Below are experts of layer 4 (counted from 0) of a mixture-of-experts language model. Rows are named gate (a neuron's input weights, with its number), up (a neuron's input weights, with its number), down (a neuron's output weights, with its number) and show model dimensions 0-223. Each number is 50 + 12 x the weight over its row's rms, rounded and kept within 0 to 99.
Before each expert's rows: a language model's description of what the expert responds to; "comes after" lists some tokens at least twice as common just before its tokens as in all text. This comes from a sample of Wikipedia text that the model never trained on. Tokens count by the router's weight.

# expert 53
What it handles: Foreign name pieces
comes after: " B", " S", " T", " K", " C", " P"
gate2:73 71 37 48 51 47 44 57 68 59 43 47 69 58 56 47 39 64 52 55 49 52 48 32 59 64 70 70 49 42 55 32 60 57 33 46 44 61 55 43 29 44 53 58 37 62 41 38 58 64 67 48 46 18 71 36 42 65 50 54 35 49 49 32 52 47 56 55 56 51 52 32 77 43 41 45 28 77 47 38 30 69 49 64 52 52 60 43 30 36 42 62 46 63 53 39 44 52 41 50 41 65 46 39 64 38 54 57 47 52 28 61 36 49 66 61 32 36 39 45 68 34 63 55 53 52 70 29 56 60 55 58 46 43 34 49 33 73 55 50 39 69 54 55 65 66 64 43 61 48 47 40 45 48 43 68 75 60 47 56 44 45 65 66 48 35 56 48 62 42 62 73 67 42 62 46 62 57 49 64 53 67 56 58 61 52 34 56 36 38 39 33 41 35 41 61 57 52 43 41 38 65 48 76 60 59 15 54 64 46 68 58 48 62 53 38 64 37 65 36 57 37 57 42
up2:25 43 43 35 30 72 57 62 42 42 47 73 58 73 34 54 72 56 54 52 51 54 65 44 62 51 38 28 57 51 44 48 64 58 40 47 57 43 56 34 48 47 56 34 50 36 39 51 67 52 65 62 60 42 66 35 34 37 37 52 82 41 48 59 45 54 59 43 45 69 49 54 46 38 49 28 62 45 43 44 61 50 53 53 62 61 41 50 62 45 65 47 42 38 56 39 40 66 58 61 39 69 44 35 54 45 48 69 24 44 60 58 45 41 32 70 61 32 45 65 51 76 55 47 26 39 34 80 52 51 64 36 56 40 63 45 49 55 40 45 44 47 68 48 45 25 46 36 39 46 51 47 32 48 37 45 36 30 43 44 49 36 62 61 54 59 57 53 59 28 68 54 59 68 59 40 51 42 42 49 18 38 37 19 69 56 58 50 44 50 13 57 53 47 44 52 55 60 49 41 49 42 44 49 21 61 37 62 53 47 51 43 57 33 58 40 43 60 58 55 46 65 47 74
down2:48 54 65 46 63 57 52 61 65 55 70 56 57 27 56 65 76 37 37 55 58 56 43 39 31 49 58 46 44 55 64 41 39 36 73 20 42 43 39 53 64 48 32 48 61 37 61 36 63 55 59 33 55 47 64 42 61 54 43 63 39 44 51 58 66 42 57 44 46 44 67 53 64 33 74 55 70 53 66 44 46 27 51 46 48 28 51 41 47 84 40 36 56 62 46 63 48 22 31 39 64 46 43 55 50 84 67 59 50 60 30 52 60 49 56 34 51 33 52 61 46 43 41 37 72 50 59 42 56 71 42 55 57 35 44 50 26 68 40 30 61 27 27 46 38 60 42 40 51 66 41 60 59 45 34 50 41 47 55 54 27 41 50 52 36 49 51 78 37 65 72 41 33 54 57 55 45 68 64 43 62 63 39 48 73 56 45 51 48 48 55 35 45 55 62 57 30 41 44 46 55 60 46 56 43 41 48 50 39 41 47 52 46 47 57 29 37 41 57 51 65 50 44 23

# expert 60
What it handles: Proper adjective openings
comes after: " the", " The", " a", "The", " M", " F"
gate1:72 59 38 55 54 58 40 39 45 58 55 52 76 57 60 41 32 49 27 59 59 61 56 68 16 40 81 26 27 35 76 55 57 25 41 57 65 60 68 46 26 63 68 59 53 56 59 50 56 62 62 45 47 74 28 71 64 50 42 67 56 35 41 69 49 41 54 49 55 43 43 54 34 47 55 42 49 57 57 51 51 41 56 35 55 27 49 25 47 42 56 48 34 50 38 50 36 60 46 46 69 54 46 65 41 46 57 57 65 53 49 46 21 58 45 45 61 43 45 62 38 55 51 58 26 54 48 58 45 49 24 48 58 75 44 74 24 40 54 37 35 64 66 60 61 48 54 45 58 35 57 57 46 44 56 34 43 52 56 57 57 45 34 41 52 58 33 35 35 40 34 60 44 41 49 35 50 38 47 52 57 51 59 50 27 50 41 42 42 61 58 39 52 26 62 49 63 45 54 67 33 42 59 65 63 40 59 57 71 42 44 43 60 37 51 70 50 51 40 48 65 57 55 59
up1:60 62 45 61 50 49 61 18 57 29 60 34 52 51 32 42 43 63 31 40 43 49 15 30 59 42 46 53 38 52 37 53 76 48 40 74 46 56 53 49 40 45 46 48 48 40 42 43 57 38 60 51 40 60 43 40 40 39 46 65 35 54 74 58 62 47 56 70 46 37 39 65 47 49 61 43 38 66 43 62 74 57 36 57 72 46 43 46 23 44 58 50 41 67 70 26 55 31 56 52 51 35 41 41 70 64 28 42 53 43 65 53 46 49 44 29 72 69 52 36 58 54 49 32 44 54 39 59 59 35 45 53 59 72 52 37 68 58 45 49 51 61 50 48 37 61 56 60 52 82 55 26 55 61 42 49 43 42 58 69 48 68 62 61 49 61 41 40 39 45 70 51 64 59 46 49 39 47 58 56 61 51 45 27 70 43 60 39 65 49 56 50 50 55 61 40 55 50 33 73 53 29 49 59 26 51 36 61 55 41 55 53 43 50 42 39 33 45 69 44 42 17 53 50
down1:49 39 41 52 49 68 51 42 59 31 43 73 51 81 53 65 55 42 40 55 66 44 61 47 53 45 42 34 45 64 55 58 54 55 49 53 60 58 48 58 23 61 63 72 50 39 54 29 42 53 42 55 44 61 31 46 48 32 68 55 34 39 50 47 34 54 34 78 59 62 45 25 46 56 53 60 54 67 43 56 29 44 76 60 43 80 67 56 54 40 73 42 35 59 43 77 38 44 42 54 66 47 51 36 35 54 43 49 38 51 35 45 27 55 80 61 63 45 39 66 47 52 61 60 57 43 52 42 23 40 41 48 48 58 60 48 42 59 54 43 39 45 59 63 45 38 47 43 66 53 49 58 73 36 37 52 59 49 56 37 46 49 75 32 44 21 60 57 51 58 54 49 57 57 33 55 42 31 54 73 80 52 50 38 22 52 59 51 49 43 49 67 47 44 21 58 50 51 55 48 67 55 41 26 53 48 53 60 55 32 41 61 60 46 42 56 48 61 58 64 45 56 64 33

# expert 5
What it handles: Personal name openings
comes after: "-", " of", ",", " by", " K", " and"
gate0:49 49 53 57 34 65 45 44 42 65 61 49 74 66 32 58 51 57 64 33 42 51 45 59 62 72 60 75 54 80 47 58 31 52 70 36 54 18 70 42 43 53 40 37 39 65 62 72 61 72 42 47 52 64 44 41 73 50 58 47 50 36 42 49 45 40 31 57 41 39 59 64 77 44 40 47 57 64 80 59 61 52 51 68 52 55 42 59 29 45 47 38 51 36 40 61 35 51 44 45 49 58 28 41 53 67 59 56 60 44 61 53 38 46 75 42 49 47 45 24 55 35 38 38 55 62 39 37 50 23 50 62 28 47 65 44 47 58 58 44 47 60 41 55 62 45 37 40 69 51 66 58 56 62 76 42 48 48 66 58 67 49 44 52 54 22 39 55 55 53 32 46 46 59 52 63 58 37 59 33 46 49 62 62 42 48 75 57 39 71 58 42 44 38 67 48 40 63 44 45 61 45 22 61 48 56 57 63 58 64 55 65 51 51 59 41 52 45 48 46 40 56 23 38
up0:75 38 56 65 41 47 17 40 46 32 68 36 30 59 61 47 52 48 45 59 48 56 54 42 56 28 49 60 69 43 49 53 40 56 53 55 41 65 42 51 51 27 73 48 48 58 45 25 78 53 32 56 33 48 39 60 53 49 29 43 47 46 64 34 52 45 69 41 43 49 65 30 61 44 41 46 64 47 65 29 55 38 45 52 57 41 57 57 51 55 53 35 19 63 66 54 65 29 54 66 37 28 55 55 54 44 53 40 27 56 53 58 80 47 24 62 60 51 38 36 63 36 37 35 48 58 58 58 59 49 56 48 43 43 48 57 51 31 37 47 52 54 55 57 45 55 58 59 27 42 59 38 36 51 57 47 81 66 66 44 46 60 47 48 39 40 55 12 66 60 60 53 56 61 59 46 58 45 45 57 64 54 50 40 38 52 46 54 66 67 53 32 47 29 25 40 56 48 51 53 73 57 39 41 66 58 44 39 49 49 41 60 71 44 37 52 64 47 60 41 35 42 50 74
down0:46 32 74 55 58 46 48 43 61 60 63 37 49 64 56 58 63 46 26 42 51 70 57 68 44 62 52 43 35 62 66 57 63 27 31 48 36 57 40 63 60 53 51 37 71 55 68 49 44 54 41 42 58 52 37 62 38 43 67 45 56 62 43 65 39 42 51 61 62 39 53 52 38 47 48 62 04 57 39 63 53 63 61 23 52 60 46 35 29 37 60 42 66 37 48 49 42 49 60 83 52 30 51 46 42 19 35 69 68 36 51 48 43 62 33 45 47 57 68 60 43 79 66 52 56 64 44 64 48 49 36 51 61 48 50 56 65 24 55 56 58 56 48 43 58 60 33 42 39 45 46 29 20 54 40 57 59 52 47 64 49 45 54 68 28 42 53 44 35 24 23 38 47 57 41 53 41 46 59 51 53 51 49 57 61 38 48 53 42 22 46 62 54 41 31 43 56 47 43 38 41 33 44 41 54 23 41 49 47 39 49 50 44 57 53 45 45 59 56 41 57 46 58 61

# expert 26
What it handles: Determiners and articles
comes after: " of", ".", " in", " is", " as", " with"
gate0:58 57 62 41 41 28 46 55 40 54 51 44 57 37 55 39 46 44 48 43 54 46 43 43 51 55 47 64 50 31 31 50 53 62 51 57 37 52 42 63 40 75 62 60 58 47 61 54 60 48 67 60 60 55 44 36 57 76 69 29 54 39 46 41 30 53 63 68 33 44 18 47 47 66 67 69 66 42 58 56 70 49 37 44 44 69 34 48 56 38 72 56 77 53 60 58 36 57 48 47 58 66 52 39 38 51 58 29 58 51 37 72 36 50 51 59 39 64 59 39 54 37 59 68 71 46 42 46 47 77 60 74 40 52 45 44 66 24 41 61 52 52 27 44 44 41 60 51 42 58 47 48 62 13 69 55 57 54 55 53 44 33 52 52 32 52 40 54 37 43 66 53 64 30 47 56 59 43 55 60 55 58 59 40 47 55 72 49 49 54 53 72 40 43 53 54 54 55 47 44 38 67 30 36 54 44 66 49 59 02 53 64 43 56 59 47 63 48 47 43 57 54 78 62
up0:64 45 40 28 64 79 48 45 45 58 43 25 50 77 59 57 58 54 44 43 54 67 46 58 45 32 50 44 48 58 68 58 64 46 37 43 66 46 36 44 53 41 65 49 49 52 64 52 58 57 28 47 53 47 45 49 50 63 47 64 56 66 49 59 60 53 29 49 52 31 49 39 53 52 46 59 43 33 34 59 34 45 56 56 57 54 28 45 38 59 59 26 41 31 53 16 69 56 34 49 68 45 59 51 42 42 54 73 46 31 50 45 58 59 52 58 44 57 35 72 36 59 52 47 47 48 31 82 66 23 57 37 63 65 37 36 50 62 68 36 56 45 47 56 70 68 64 45 78 59 48 51 39 44 41 55 47 32 44 48 53 45 60 43 57 70 55 55 40 57 39 48 29 56 73 58 34 39 67 36 46 45 43 31 23 33 53 59 67 51 34 35 45 69 36 63 55 60 55 29 70 52 51 70 43 51 63 52 54 68 46 31 54 38 51 61 37 46 57 41 38 51 44 41
down0:56 43 55 68 63 68 48 50 45 58 53 47 36 62 48 54 43 54 34 61 59 41 29 56 53 71 53 41 49 78 73 51 54 46 52 37 52 49 73 77 46 40 59 55 41 61 70 41 37 73 58 41 63 61 38 56 12 51 40 58 53 66 41 62 54 28 53 56 25 43 41 40 48 19 39 55 50 54 57 61 45 60 53 63 40 42 64 35 44 53 44 44 57 42 60 50 37 38 34 37 31 43 38 41 63 50 51 63 43 70 41 47 47 69 43 37 67 47 62 44 19 50 59 48 55 46 27 67 43 55 29 53 51 50 41 50 50 49 44 48 51 35 44 49 38 50 36 56 44 77 50 46 55 38 67 70 44 25 54 36 78 62 75 22 58 51 68 33 57 43 50 60 44 33 53 46 56 44 60 53 51 45 48 51 54 46 41 24 63 54 68 45 79 59 43 49 52 53 48 44 41 62 54 49 53 66 29 48 67 64 65 63 56 67 53 54 56 40 60 63 46 46 43 72

# expert 30
What it handles: Geographic qualifiers
comes after: " in", ",", " of", " and", " from", " for"
gate1:60 32 48 38 51 53 45 72 56 66 51 40 61 53 38 55 58 58 52 33 61 43 55 36 62 52 61 46 66 54 56 48 76 57 61 47 28 37 41 44 63 50 50 43 29 54 54 30 22 53 49 58 23 36 40 49 36 47 61 43 72 34 62 47 50 51 45 37 63 50 72 50 46 54 52 49 35 47 68 57 57 63 58 67 39 32 53 56 56 55 45 39 71 58 64 47 59 48 46 66 37 52 48 19 41 40 35 60 27 57 22 62 36 53 42 54 40 64 38 46 51 58 52 50 47 49 49 59 50 70 44 51 47 65 61 54 62 50 66 55 40 59 40 35 83 30 49 63 71 53 62 70 46 61 53 57 71 52 47 28 39 43 58 55 66 54 25 40 50 31 75 45 75 59 55 34 52 46 63 50 61 40 53 61 63 46 52 35 48 42 33 36 54 65 20 49 41 52 39 63 53 47 61 57 36 42 35 59 42 51 51 48 31 62 76 64 63 48 22 58 49 54 39 63
up1:51 48 48 49 32 42 50 39 61 23 35 59 31 34 44 59 30 46 55 60 75 74 33 66 56 44 47 40 53 49 47 42 31 43 60 50 57 64 57 39 43 54 53 57 71 36 47 72 56 55 64 51 87 47 58 52 54 59 59 56 37 42 45 43 52 38 49 51 56 63 41 32 57 44 52 58 43 61 40 43 40 36 36 46 51 87 41 31 37 51 45 67 33 43 55 45 46 59 44 58 63 46 46 77 64 55 55 50 69 43 80 45 61 56 60 32 51 36 64 56 36 55 40 42 46 64 46 37 44 33 62 55 57 51 51 39 43 38 30 57 42 56 46 63 25 60 38 47 41 49 59 55 49 44 50 47 47 58 49 64 59 54 37 39 38 46 81 79 47 67 19 62 31 51 53 62 50 59 27 44 46 67 44 41 30 52 59 45 45 81 58 64 43 41 69 43 50 52 54 37 68 53 40 43 57 49 67 49 66 62 61 48 52 42 27 53 39 77 58 40 64 56 57 38
down1:44 71 47 57 55 55 55 29 46 58 53 61 57 41 60 31 47 59 67 58 69 51 40 41 71 51 53 55 41 40 65 36 47 53 79 60 34 67 81 40 51 27 58 58 41 47 60 68 57 49 54 38 43 58 54 70 54 48 55 48 37 62 53 65 65 49 86 68 63 58 54 54 48 35 31 59 40 47 43 58 23 64 42 76 27 41 59 68 40 48 57 44 31 49 45 35 58 39 59 36 54 51 59 56 53 65 52 44 51 56 45 62 44 54 64 33 69 74 50 50 58 53 28 46 74 55 52 60 35 48 43 40 60 48 64 48 53 66 58 29 60 53 38 61 48 56 43 42 40 43 67 55 53 46 60 52 53 35 80 55 61 74 59 42 59 53 69 59 54 44 38 55 45 44 50 62 44 24 55 58 48 47 43 66 37 55 65 52 65 41 42 43 31 53 66 36 56 32 58 37 72 48 50 62 87 52 53 62 51 55 46 61 54 66 58 43 52 30 63 28 54 55 60 67

# expert 10
What it handles: Numeric table row ends
comes after: " |", " ", " 0", " —", ";", ")"
gate5:40 60 30 46 36 36 32 57 47 64 63 36 59 28 49 53 78 51 58 47 45 79 49 60 24 45 64 55 48 73 54 51 40 57 38 57 49 44 56 48 59 43 67 30 65 49 47 75 54 42 61 57 49 61 70 62 59 57 35 36 36 49 51 59 50 56 61 40 36 49 54 51 38 33 53 58 48 61 21 48 50 37 75 64 77 54 47 62 57 61 42 44 69 64 66 56 65 67 46 51 36 49 39 31 69 61 50 33 58 58 43 63 43 26 52 50 38 29 42 56 29 55 25 42 67 68 56 44 64 34 25 57 50 30 69 57 46 41 55 46 54 25 43 50 57 44 68 65 48 49 51 62 51 65 36 39 52 38 53 38 66 57 39 55 49 32 24 63 54 63 49 57 50 75 47 50 29 40 41 31 52 60 49 48 56 63 62 46 52 43 54 52 34 36 60 56 58 61 48 67 49 51 39 48 55 69 44 57 33 59 65 36 29 38 41 55 57 52 55 52 65 47 62 43
up5:43 42 36 51 32 40 43 43 59 24 72 64 41 37 29 52 35 49 53 48 43 61 48 49 56 43 34 58 74 56 53 37 51 48 64 63 31 52 62 43 43 49 69 51 48 65 47 39 51 49 35 49 43 69 67 64 48 54 49 70 40 42 46 48 46 30 64 34 76 67 62 64 59 30 29 51 57 58 45 46 64 35 57 51 62 31 36 56 41 54 37 37 38 47 44 53 48 47 62 37 48 52 76 37 65 79 61 58 14 33 63 44 32 40 63 48 48 36 45 61 58 38 41 70 33 46 38 49 53 50 62 66 72 41 71 50 52 46 31 45 45 47 54 55 43 47 44 58 75 67 47 43 71 59 34 33 40 52 63 56 52 55 60 50 64 53 67 21 56 60 38 42 59 36 57 33 35 60 48 61 35 55 59 38 52 54 56 63 61 31 71 57 59 39 60 48 55 39 35 55 51 58 43 46 52 72 61 43 41 68 55 44 54 29 39 55 41 48 69 44 50 56 24 64
down5:53 47 41 41 53 68 49 44 60 76 48 52 49 40 48 48 45 36 58 38 68 30 38 29 54 38 39 73 68 47 39 54 33 59 43 53 59 55 62 41 51 45 54 42 61 82 60 28 65 43 47 60 53 48 35 73 47 61 49 37 47 41 51 43 43 65 74 59 65 73 66 51 41 34 29 55 57 57 44 53 28 44 26 34 61 72 42 42 12 68 35 37 37 38 47 44 69 53 49 46 59 65 70 61 52 59 54 52 30 62 41 42 38 36 53 34 71 64 49 42 62 61 25 47 54 33 50 50 59 66 48 56 48 20 56 66 49 36 67 59 45 51 50 58 67 55 45 48 46 55 46 54 50 36 52 63 52 31 60 35 43 38 43 54 71 50 67 29 58 30 49 34 54 72 49 80 61 57 68 55 59 72 49 45 47 35 46 27 58 51 49 54 47 53 48 60 52 45 54 42 49 44 42 41 41 46 46 53 51 48 26 49 43 53 49 65 57 38 51 61 37 50 55 73

# expert 4
What it handles: Title and name starts
comes after: " |", ":", "-", ",", " H", " and"
gate0:45 59 36 45 63 60 19 48 51 45 61 38 57 45 33 68 50 58 58 47 42 52 30 35 61 64 44 63 40 35 42 53 57 49 33 38 58 53 52 25 51 45 42 51 48 49 61 45 46 56 54 56 54 28 49 50 49 61 51 39 43 55 52 65 27 71 55 34 75 51 40 45 61 57 65 75 49 66 54 59 43 45 57 53 76 39 64 43 32 52 43 44 29 29 58 31 48 51 60 60 62 39 62 42 43 39 44 38 62 53 46 57 33 47 55 54 30 57 70 40 53 48 32 65 43 55 59 64 45 51 41 44 45 63 58 69 60 65 57 63 51 27 71 47 56 40 41 42 50 46 57 59 41 51 56 32 59 43 61 41 53 41 57 52 23 27 44 67 58 64 53 60 50 38 75 60 51 67 36 79 67 43 51 65 53 49 41 40 54 67 65 52 71 48 35 60 74 35 71 45 52 22 60 32 57 64 21 30 65 57 61 46 49 50 59 40 55 64 57 65 71 61 58 42
up0:38 35 52 57 38 55 73 61 61 46 54 46 53 52 63 43 40 45 35 75 74 48 53 67 31 46 31 34 53 66 62 46 42 43 64 69 38 27 43 60 54 75 56 54 36 41 61 48 64 55 41 48 51 48 52 54 32 45 68 59 54 26 32 51 43 43 50 40 52 62 52 63 66 49 42 32 53 40 55 45 59 45 59 53 27 52 40 63 57 62 41 59 63 58 31 45 40 53 66 41 29 64 46 52 52 71 63 65 49 46 40 35 37 74 38 26 56 48 24 68 61 55 66 50 47 45 44 50 59 50 28 55 58 15 43 35 40 37 59 35 58 58 38 43 40 44 46 48 35 32 47 50 57 56 54 34 37 37 28 44 50 66 52 49 77 70 73 46 49 40 24 45 40 55 35 38 49 43 75 57 34 55 46 38 54 45 69 58 58 42 36 40 47 47 43 42 42 59 45 61 65 65 53 76 33 32 57 65 41 41 49 49 45 58 49 54 42 70 60 33 38 59 50 61
down0:43 54 52 50 56 27 41 57 44 38 63 66 53 48 63 58 68 69 43 48 49 46 72 48 31 49 77 54 44 59 61 41 49 58 59 11 61 33 47 47 44 43 29 45 36 41 44 64 64 60 48 56 57 58 58 39 50 30 70 33 45 48 44 20 36 61 58 52 40 28 37 50 59 32 43 55 55 72 38 35 69 30 28 48 41 49 57 59 73 46 45 37 53 76 36 61 56 77 44 43 33 55 39 65 46 54 52 49 63 36 73 57 56 70 54 63 56 45 36 54 71 29 53 29 47 64 35 39 55 58 52 35 47 56 43 57 51 60 46 48 50 62 39 43 37 49 63 37 60 52 41 32 61 35 48 29 47 65 53 46 52 59 41 42 13 46 46 53 74 30 53 55 63 41 62 49 32 34 41 43 32 42 42 48 49 43 54 43 39 50 54 46 46 58 35 42 54 33 58 68 48 50 41 66 42 57 59 50 47 36 55 49 36 45 88 52 46 61 55 58 40 43 55 51